Below are experts of layer 5 (counted from 0) of a mixture-of-experts language model. Rows are named router (the router's row for the expert), up (a neuron's input weights, with its number), down (a neuron's output weights, with its number) and show model dimensions 0-127. Each number is 50 + 10 x the weight over its row's rms, rounded and kept within 0 to 99.
After each expert's rows: a language model's description of what the expert responds to. This comes from a sample of Wikipedia text that the model never trained on.

# expert 37
router:44 52 40 58 54 35 36 51 32 38 44 40 48 62 38 40 35 52 50 51 63 55 39 63 66 45 25 39 49 51 35 50 50 45 58 52 51 59 57 69 57 32 43 37 50 55 41 63 56 52 45 60 43 29 59 64 29 60 60 36 64 32 50 50 37 56 51 45 38 36 47 55 48 40 37 51 42 41 45 31 64 57 62 37 59 47 32 37 54 60 49 41 49 51 48 37 41 52 41 37 48 56 62 63 58 44 47 56 45 57 60 48 57 47 48 62 36 52 71 49 59 62 49 51 68 59 48 53
up1:44 36 43 38 48 41 53 71 33 44 57 47 67 52 44 51 52 40 42 47 25 55 54 42 63 46 53 57 47 64 61 54 56 35 52 44 41 73 74 53 41 40 51 55 70 51 55 57 55 60 52 50 61 40 52 53 45 64 54 52 49 58 47 39 69 52 33 30 57 56 29 49 40 71 44 56 44 47 77 65 46 63 66 47 65 43 52 52 46 44 41 61 48 49 49 52 26 56 43 40 52 46 53 41 49 48 33 34 52 58 58 49 44 55 51 48 52 44 63 60 40 53 54 50 65 60 41 51
down1:50 39 68 52 55 29 63 62 38 55 43 55 53 50 41 45 30 53 51 61 37 50 71 51 61 60 51 58 50 42 54 57 55 59 53 54 48 44 53 32 41 61 48 47 68 60 42 54 44 60 55 58 44 74 55 53 39 71 57 61 62 54 63 46 59 47 52 45 36 37 57 44 70 52 38 68 47 30 67 46 64 58 61 34 53 38 53 42 62 52 57 56 48 49 54 61 67 58 69 39 47 45 60 36 61 69 40 62 51 40 50 56 60 49 65 59 44 50 47 63 51 41 54 41 36 49 61 50
Description: Word-start stems. Lowercase opening stems of abstract words after articles, such as exper-ience, var-iation, rel-, pract-, cont-.

# expert 3
router:40 49 55 55 66 40 45 50 63 51 49 60 37 57 57 39 71 54 36 41 61 57 42 43 59 53 44 55 47 49 35 56 48 60 52 56 59 61 53 62 31 34 51 51 54 47 56 53 44 64 39 30 35 72 62 48 44 49 53 41 37 50 41 58 48 56 64 56 49 47 52 51 50 66 35 41 46 55 36 32 60 55 61 44 23 41 52 37 46 52 55 39 38 50 48 28 47 61 52 45 47 55 69 41 41 47 56 57 46 57 59 48 58 43 59 65 59 56 65 46 35 30 44 41 52 25 37 64
up1:35 34 50 61 54 57 66 50 38 50 35 48 58 42 48 43 67 51 55 28 49 38 42 69 44 41 60 71 49 52 32 54 51 51 53 51 51 58 52 50 46 46 38 40 46 48 60 55 42 47 53 49 56 61 50 33 25 58 48 55 65 56 55 52 71 63 53 50 53 65 56 46 49 52 35 60 52 48 74 44 66 41 56 36 44 44 32 57 53 52 50 44 67 47 59 46 65 62 63 41 45 53 51 55 61 66 39 45 53 58 57 58 41 38 59 36 67 54 46 50 50 50 62 44 69 52 28 65
down1:70 46 41 53 50 62 61 56 69 45 55 60 53 54 48 48 35 51 73 51 37 49 47 47 43 52 54 39 64 33 56 50 46 48 45 39 42 33 43 56 43 60 61 63 46 44 48 54 63 42 39 28 38 40 38 61 58 30 70 49 37 67 40 30 42 44 48 53 60 65 41 55 53 43 57 49 37 44 53 68 49 48 54 50 50 39 54 54 50 43 48 46 51 35 56 61 54 61 55 53 49 44 51 52 36 52 52 48 29 63 38 76 67 69 41 64 51 38 35 51 33 56 55 45 48 54 41 39
Description: Verb particles and stems. Phrasal-verb particles and adverbs (up, out, back, together, along) plus opening pieces of verbs after to/was/he in plot narration (ent-er, st-op, man-ages).

# expert 44
router:66 32 50 43 53 40 37 78 46 66 65 51 41 66 28 41 59 56 53 54 61 35 51 46 62 62 56 52 60 37 61 50 49 38 51 40 55 45 52 50 57 67 58 53 49 31 55 50 63 44 42 28 45 65 47 38 50 60 47 63 57 44 69 57 61 44 40 34 37 64 48 40 63 47 52 46 64 49 46 61 51 43 37 62 44 34 57 54 63 54 39 42 44 45 33 51 56 54 56 54 52 62 62 46 65 67 47 43 49 49 61 54 44 44 47 52 61 42 61 63 39 42 46 41 37 50 43 68
up2:44 48 50 51 51 67 48 41 48 63 47 51 78 62 45 35 64 51 58 33 46 55 47 50 51 40 39 54 51 41 54 70 56 51 58 54 53 47 47 62 35 43 51 49 56 54 50 43 51 48 52 54 56 55 48 48 57 49 45 47 49 47 40 46 42 56 41 41 49 45 34 62 60 40 53 58 37 50 49 23 54 39 60 58 58 41 51 25 32 59 53 49 45 54 69 55 20 49 54 35 45 52 55 43 41 58 60 40 53 36 27 68 52 50 70 78 48 49 43 58 53 36 61 55 65 57 71 50
down2:59 56 44 49 43 47 58 44 67 47 55 62 47 38 59 56 47 72 40 69 72 36 42 61 70 41 58 55 50 45 54 39 60 27 50 52 58 69 38 68 52 56 58 30 50 43 67 80 49 47 50 44 37 45 50 44 63 54 45 37 50 45 56 39 27 54 56 44 43 54 44 66 48 43 64 42 53 26 58 49 56 53 46 53 51 55 38 59 48 44 60 60 59 62 50 49 45 37 47 47 55 48 51 47 51 39 35 57 38 65 47 51 33 51 46 43 36 33 57 39 52 61 43 53 46 59 44 46
Description: List bullets, table pipes. Line-initial dashes, pipes and heading equals signs starting list items, table rows or section titles, e.g. - Starring, | 2022, ==.

# expert 25
router:54 51 54 43 70 51 57 46 46 37 63 36 57 48 66 36 42 46 37 59 39 41 63 49 63 57 55 48 57 49 49 59 69 48 45 66 41 55 74 44 65 47 42 35 52 60 57 57 55 64 46 53 44 41 55 63 52 48 33 40 50 33 58 65 38 42 52 35 73 47 40 60 49 34 30 75 48 47 40 40 68 44 53 36 40 50 52 50 43 58 62 35 37 40 43 50 44 32 59 50 56 45 57 51 61 53 49 49 57 46 66 57 45 59 67 38 52 55 52 35 55 56 55 56 46 36 39 52
up2:48 54 51 54 61 46 62 59 42 59 56 60 59 32 31 36 61 39 56 58 41 45 51 53 70 47 59 43 62 48 46 66 50 68 49 63 57 46 53 64 55 52 68 40 55 54 42 62 55 44 58 50 54 44 53 54 56 47 51 67 66 33 41 44 45 65 48 36 65 61 53 60 45 57 37 49 61 69 31 29 49 41 48 46 53 61 53 27 48 53 47 41 47 51 62 55 39 61 44 44 40 51 50 32 54 57 35 38 50 51 66 53 39 58 65 43 44 40 54 51 45 60 44 37 67 21 57 41
down2:42 34 58 46 41 52 36 48 53 40 58 54 62 46 41 65 48 72 37 44 34 27 45 34 52 58 51 47 47 70 51 39 38 53 48 19 39 43 60 41 38 61 44 53 48 49 38 47 49 59 55 67 52 54 58 58 51 50 57 55 55 35 63 64 52 48 52 60 48 40 44 49 44 56 56 58 47 58 53 52 52 51 41 57 46 53 58 75 54 61 59 70 68 43 44 69 42 33 51 47 49 60 42 39 51 31 36 49 48 49 43 58 39 33 51 61 48 56 58 43 39 63 42 58 37 37 66 40
Description: Mid-word fragments. Vowel-led middle pieces of longer words, mostly Latinate or French, such as ens-emble, n-ecess-ary, pre-mi-ere, requ-, sugg-.

# expert 46
router:54 59 57 56 50 48 38 44 63 48 47 63 61 36 66 49 54 52 51 54 54 70 53 61 62 56 36 60 63 47 39 49 67 43 51 58 53 61 55 51 70 55 54 46 62 61 43 53 43 56 48 55 52 34 47 58 32 41 33 41 64 51 46 47 41 34 76 53 50 50 44 50 47 41 54 42 41 57 43 56 69 46 67 47 49 43 31 42 58 60 43 67 55 53 57 43 45 47 45 41 56 41 54 29 66 49 65 44 61 38 41 52 74 43 39 65 56 51 64 36 39 73 55 60 41 65 44 55
up0:54 46 44 52 48 57 40 61 64 50 53 60 62 47 45 45 39 55 49 52 44 47 49 32 41 47 34 39 46 34 60 65 42 53 46 68 44 53 46 72 41 63 53 57 43 58 42 53 51 55 63 46 35 54 47 66 57 53 32 51 53 51 54 37 36 59 61 40 34 60 49 29 69 51 47 37 49 42 43 45 47 51 43 58 30 39 44 64 63 56 40 59 59 52 55 55 33 65 34 52 63 44 45 36 52 53 34 58 62 47 31 61 62 63 59 61 57 50 48 30 31 68 48 44 57 57 50 33
down0:69 39 43 53 54 48 55 42 28 61 50 36 46 43 50 59 38 58 59 55 50 48 67 26 40 62 34 36 57 48 42 59 52 55 48 64 46 53 57 30 55 49 36 29 47 44 44 63 50 39 68 47 60 46 41 51 45 71 76 60 52 47 56 64 41 52 68 53 39 47 41 53 46 52 40 60 52 57 67 56 54 48 41 50 37 44 51 38 40 71 51 44 47 53 49 39 58 69 58 49 45 54 47 50 63 54 48 56 54 62 52 42 63 34 69 67 51 40 56 61 42 54 63 60 55 52 65 49
Description: Mid-word letter pieces. Middle fragments within words, often after a first syllable, such as pr-ol-ific, sc-r-utinized, or-ig-ins, Fr-asc-a.

# expert 1
router:53 50 44 28 43 63 69 48 55 33 47 55 40 51 74 57 66 48 41 47 42 59 48 59 70 45 62 55 63 61 35 33 40 62 57 47 56 50 51 45 45 65 39 49 46 77 51 44 44 38 59 53 38 40 41 57 45 44 27 42 46 54 38 60 40 72 49 54 52 54 41 55 59 65 51 64 50 72 60 53 51 43 54 46 52 40 59 50 59 64 62 53 49 53 49 48 51 57 48 41 54 49 47 46 63 44 19 44 43 36 57 44 61 35 47 63 68 48 43 61 55 46 49 51 49 61 44 49
up8:47 58 50 43 77 42 46 58 41 50 40 50 52 58 59 53 49 66 47 54 57 38 26 51 57 44 55 41 39 66 46 58 45 39 43 53 52 59 26 47 50 46 45 65 56 55 52 54 53 75 51 42 49 41 49 54 35 40 48 54 52 57 48 34 62 49 63 45 64 43 27 32 43 54 62 66 55 46 54 38 49 42 61 50 39 72 45 52 56 71 59 47 58 46 45 45 53 61 43 53 80 61 57 50 46 62 40 43 31 51 56 52 48 44 46 34 46 43 53 36 25 48 50 45 61 39 54 49
down8:44 69 60 52 35 44 48 51 38 49 63 41 45 45 38 56 34 65 45 49 43 37 28 59 42 32 49 47 64 53 59 38 24 44 58 56 49 48 47 60 65 47 54 30 52 62 43 67 36 75 53 55 36 53 59 54 46 27 62 43 46 53 55 48 39 47 49 50 45 32 46 33 49 42 56 56 42 51 49 57 49 44 59 55 55 57 38 46 47 53 61 47 46 43 40 40 53 44 47 58 47 45 75 37 54 65 44 59 45 48 54 63 46 27 40 43 50 36 37 34 61 56 34 42 52 37 41 57
Description: Name and word syllables. Short syllables inside foreign names and words, especially z after a vowel, plus the preposition for, e.g. Zve-z-da, Pia-z-za, For-rest.

# expert 24
router:48 60 51 53 71 29 42 37 43 63 39 43 51 58 58 35 61 58 45 57 53 62 61 55 59 50 40 53 63 57 43 56 66 55 47 34 55 51 71 62 56 47 51 45 60 50 56 52 40 59 42 71 44 38 44 50 44 43 46 42 48 40 36 49 49 58 49 58 52 46 38 56 42 66 63 58 35 48 75 74 72 48 49 41 53 38 40 38 36 62 60 51 50 44 52 46 46 39 62 56 58 44 64 46 53 56 61 47 67 55 29 40 55 48 52 65 47 60 63 48 68 45 57 53 44 54 25 57
up4:71 44 48 47 51 42 55 36 58 40 49 53 46 47 39 59 33 72 34 43 72 43 39 43 64 37 41 57 52 57 56 47 44 36 39 47 61 53 22 53 50 30 36 65 45 48 41 57 63 42 58 60 69 43 36 38 51 45 43 57 53 58 37 68 50 43 53 55 63 37 46 64 53 51 52 37 53 63 34 59 34 57 50 48 43 47 47 60 36 39 48 55 56 41 51 47 50 60 38 43 61 59 37 44 40 36 58 58 53 51 40 54 52 35 54 52 61 53 46 40 60 66 40 51 68 39 43 34
down4:37 55 51 41 31 49 50 47 56 74 26 52 52 41 48 47 56 63 43 46 56 62 51 67 49 51 53 46 44 43 46 48 56 53 51 49 44 46 36 53 47 46 36 53 46 53 64 52 61 46 50 45 71 39 50 46 55 31 63 57 49 56 31 40 36 54 50 39 51 42 40 64 52 69 48 58 41 46 48 53 54 41 34 39 78 57 31 33 38 31 38 63 57 48 53 60 64 58 51 46 41 58 48 56 50 52 60 56 47 31 51 32 44 66 33 51 54 53 38 59 58 52 59 61 55 49 35 28
Description: Mid-word consonant pieces. Single consonant pieces inside ordinary words or compounds, especially g, as in for-g-et, Brid-g-water, body-g-uards, Wolf-g-ang.

# expert 50
router:46 45 42 49 57 52 48 35 53 55 60 51 46 55 63 63 47 52 33 47 42 43 51 50 44 64 42 55 46 73 51 66 41 73 57 49 47 68 44 51 53 59 66 49 30 43 55 49 60 73 41 44 30 47 58 60 51 54 50 44 50 27 46 68 44 35 70 44 66 50 64 46 58 75 35 50 51 60 42 36 61 56 43 39 40 47 45 40 52 49 48 53 63 72 41 34 59 49 49 36 61 64 50 64 65 47 47 47 40 40 62 61 46 43 48 52 52 54 49 52 35 61 44 43 53 60 57 61
up5:55 41 72 51 42 54 70 52 54 35 45 50 62 63 42 49 65 56 59 38 50 41 51 48 46 54 30 57 40 49 64 61 28 39 39 49 55 55 54 57 45 42 58 48 35 48 61 43 63 37 54 50 47 41 36 43 56 52 45 35 48 48 42 57 48 52 57 48 51 64 50 69 36 50 25 49 67 62 55 57 55 51 34 70 35 65 50 63 51 55 50 51 58 56 46 59 43 52 53 48 66 60 30 50 54 51 52 48 47 60 56 60 49 70 49 44 57 26 59 73 45 31 56 49 47 43 66 61
down5:43 54 52 44 43 39 54 52 57 71 50 57 46 41 48 53 60 45 51 56 47 50 51 56 56 63 57 49 51 38 40 46 53 51 49 67 52 44 56 37 55 45 35 62 53 49 37 32 37 42 51 45 50 38 30 61 28 31 58 59 44 61 53 46 44 43 28 65 56 43 37 63 49 45 45 57 57 28 43 27 53 33 58 25 57 56 63 42 54 59 57 49 40 46 51 38 59 57 72 54 33 57 43 55 47 58 44 47 61 53 60 36 69 28 51 55 58 55 54 64 55 42 62 50 62 61 41 51
Description: Word-initial prefix pieces. Opening pieces of split words such as con, re, se, de, co, pre, e.g. constituency, reforms, seat, convened, co-operative.